Weights of a small mixture-of-experts language model, trained from scratch on English Wikipedia: 32 SwiGLU neurons an expert.
Below are experts of layer 13 (counted from 0) of a mixture-of-experts language model. Rows are named router (the router's row for the expert), gate (a neuron's input weights, with its number), up (a neuron's input weights, with its number) and show model dimensions 0-127. Each number is 128 + 24 x the weight over its row's rms, rounded and kept within 0 to 255. Numbers have three digits each.
After each expert's rows: "gets" lists some tokens that make up at least twice as much of what it gets as of all text; "comes after" lists some tokens at least twice as common just before its tokens as in all text. This comes from a sample of Wikipedia text that the model never trained on. Tokens count by the router's weight.

# expert 17
router:083111125113158137169105125120126143144134095131142075099127171113135117137118098109146125099129101130144170108148150123129141117092141125126117131120105124125095136124133132159103165106123162153095126089125131088172140148133147176163143067121126149161130126147120159128108120099083097200108168100163166138119164128123076118098140103126133115127126149124119129149101115170160114132161
gate0:134144147164112082113169136145135169135112126117099144172108131096108161107136128113130124097121160056126127083121130086161132164107142141166106134151117077119091117125123111124171127130114127094120090150152159120117105143116143112150116110150104086125146107150136127158152137108077117127143146142139123087160168147117129136138140104124058097121136126086140105098132133170135123155108
up0:123121145147122124145106138104149123081130109115109132151139106149113119151153123128128147137168154123113129113104160129133120130122113158098170139138127138125146112135107130139198080122141121145108115133102154083120148168124112110138186112095112186122075126149157117168103127137083137147124144143060106098162142140066123143140136109128132099119131092086131096122122113107098122158078
gets: " ", " |", ";", " (", " .", " $"
comes after: " |", ")", ";", "0", "1", "%"

# expert 46
router:162131123151137080119100140154124121127153126144103092142194129163088152112153164178128101113108114094120129136110131096126119145141167075138122081134113081105157145078163099115131105126125138141133159111140153102129161117116155121096122151141116120104141154142158132131148138127131116141116089113102125087076130133173136104158115158099154116145128174160118088152139129142106128153156
gate0:095152133130138106093140151133101142110135138147076135095097169161090113117123151150188107125151155176125123091120139140142143125163113158164169115160127150145145125157136147147151142117122136101117083102159109130111133130116174106115113146138145180113157146142135126147112091107115104109145095139177100109142125095100111133119156118126159100105094128149073115146118071142102120105138
up0:130140136145111148128109140118119171137094156089154153123122114114116146142129123094152116136144121198123153101122112102140160125098085126120102131091127149119109161128145127101171126142157114103098129120156139112096076134102134163110158103167149150083130135155162131155126127132086135086114107149123143139127122101146094135122087135103163113140158140105129082124132111113153150123038
gets: " p", " P", " Ch", " ch", "p", "P"
comes after: " the", " a", " p", "-", " and", " of"

# expert 54
router:156114197160128110140154086119124110103158151165153115104144114142131147119092092139091150088102108092111127169155081147120102117158141094131089121162145104130146119145128112124083128118116121133154099116143150153130124118137085115144173120119116148134137091111121092102094111114140141110138123095161090126142129102168145109122126119128117125127128080141168117145173162091107175100112
gate0:079100125140128147161140146107133172086080120143186164191113119175098154119139174146095116139099174119115140126163124125111107114082113121184120141084092110093108168141116112133101168121094116111157128139142159133160133149184129120141109100126145105110114110133143143150126129134121152148145149096119110099136158126106138107148113133125118101153144091122138135133152130151130118148126
up0:091088098123120149142098160156155139097105143129095139167115125168159119085152141100137161127134170132131127142111147165113106116120098124122133154126152094115091155120152157106152110108162088146120091144134123149164141150146160096109177132165129098138138099144122139139093098162123126090107138159112106111138129129098132161134088150143142146180161127093146120099131095127178163121116
gets: " was", " he", " He", "ed", " who", " and"
comes after: ",", ".", " he", " He", " was", " sign"

# expert 109
router:099103112115155127183136123148152170119114111123151094098131168141150144109129096094119118108134135118112172112138114113107138143079159145139126102108104133109086133120134133146101171102131160157109132094140123082162121114130124169149108078110141140177132111143119173121138123076091098173139181121134159164100131114140075127102139112155127117126143132137131134143128143171165141119159
gate0:141119124135109122109079114125102138115160127105078106140138104103083089159111131118111151169120158146121073108137095153097129138160149125147154094085139138158132141148120097113147152130134111096130181107149119110120104104118162140199124081109138147133167118121142119119098126119121107102113092134161115074140129127143111120089103133157138144151132094127137108173150113093092131107103
up0:106131129104140097138087127161112184126134130113083106144182135069080093173092141111113138142125163158088089106098108129106160124138124102128132112077107164149131098115141108126126148121125136118108144126117135101132137108125130100189081084117151118133171151119160095157128126119135121093140114127149131087140133140126114159128102138137112151136116089109142093139113118090096140132101
gets: " |", "|", ";", ")", " |\n", ":"
comes after: " |\n", "0", ")", "1", "2", "%"

# expert 31
router:114105151135133114177123149131107177125107130106115127135111155116099124145132115149091141158141142136149187117166124113087148116081141151092153113093099086154122120077123124160117121172117091169137140113123095093122114123096139138103147079146121113117129130101104124134149151109124124170152106131111162106103163110139107146096167122152129153157108142142173115157096108160112104150086
gate0:138135111103150117178147094159117119108137119120138136110149114134091100108152148092112134124152119104089166145135080145137169088120147148143112111157145087145090100125129110121090103118073162132131160128111096106130130133159130153122087130089138106148092093139148133127100099090119131150136131133151139098134137140130107096149173134146141157128138083206124117167146111115120123102085
up0:127183137112134109173174132172113108091143130163120126088113116149092146141145146129198101149109100153137157094097114146152109101151137088124142141150101120139160091128129128130165133108114111128116113202141126140115136137113133166097119109117107130097099110120109149150150082114120097108122183151070129102126150119100103169119141121106136116109145112143128124112112152130130126142095
gets: "==", ".\n\n", "\n\n", "===", "S", "."
comes after: ".\n\n", "\n\n", " |\n\n", " (", " E", "=="

# expert 35
router:132113145132156111142103110098102164129110107136084104115102139109116138147129093140107147174128130167156160119133126104080131095087185128106130151122122122149110157091143156159123128168157114184133160136146133132144127156090170150147171086114130105135112116160111158149126145099086089129159112144138161105100151097156105128120131156147134136151088144149117106169137137160129130161106
gate0:129151160133122135167124155154128089150131123124154134124115184133134099108139140115159134095104149144108106086095140142189120179123139103137134120142128062132089184086167089102120147139106102095180149132157110125130104151135134142112132083111144079130118131139111150123125182158110152156128120094125156157144141127103135118138150110109113119139112131075160126151105114129139135135120
up0:117116139145128125140124106129126144125074129126120185126144099191152109176121135108098130161147149153114134150137114111122104136111141109139184109093151136113156118109133139157142088108141124101135116177142149113141137124173108091173128133170143139095119121107096121150126118097066176106102127114077098087120113124119103119148105082127154158135116100100125106134107108124142147144167
gets: ".\n\n", ".", "\n\n", " C", " |\n\n", "=="
comes after: ".\n\n", " |", ";", "==", " |\n\n", "s"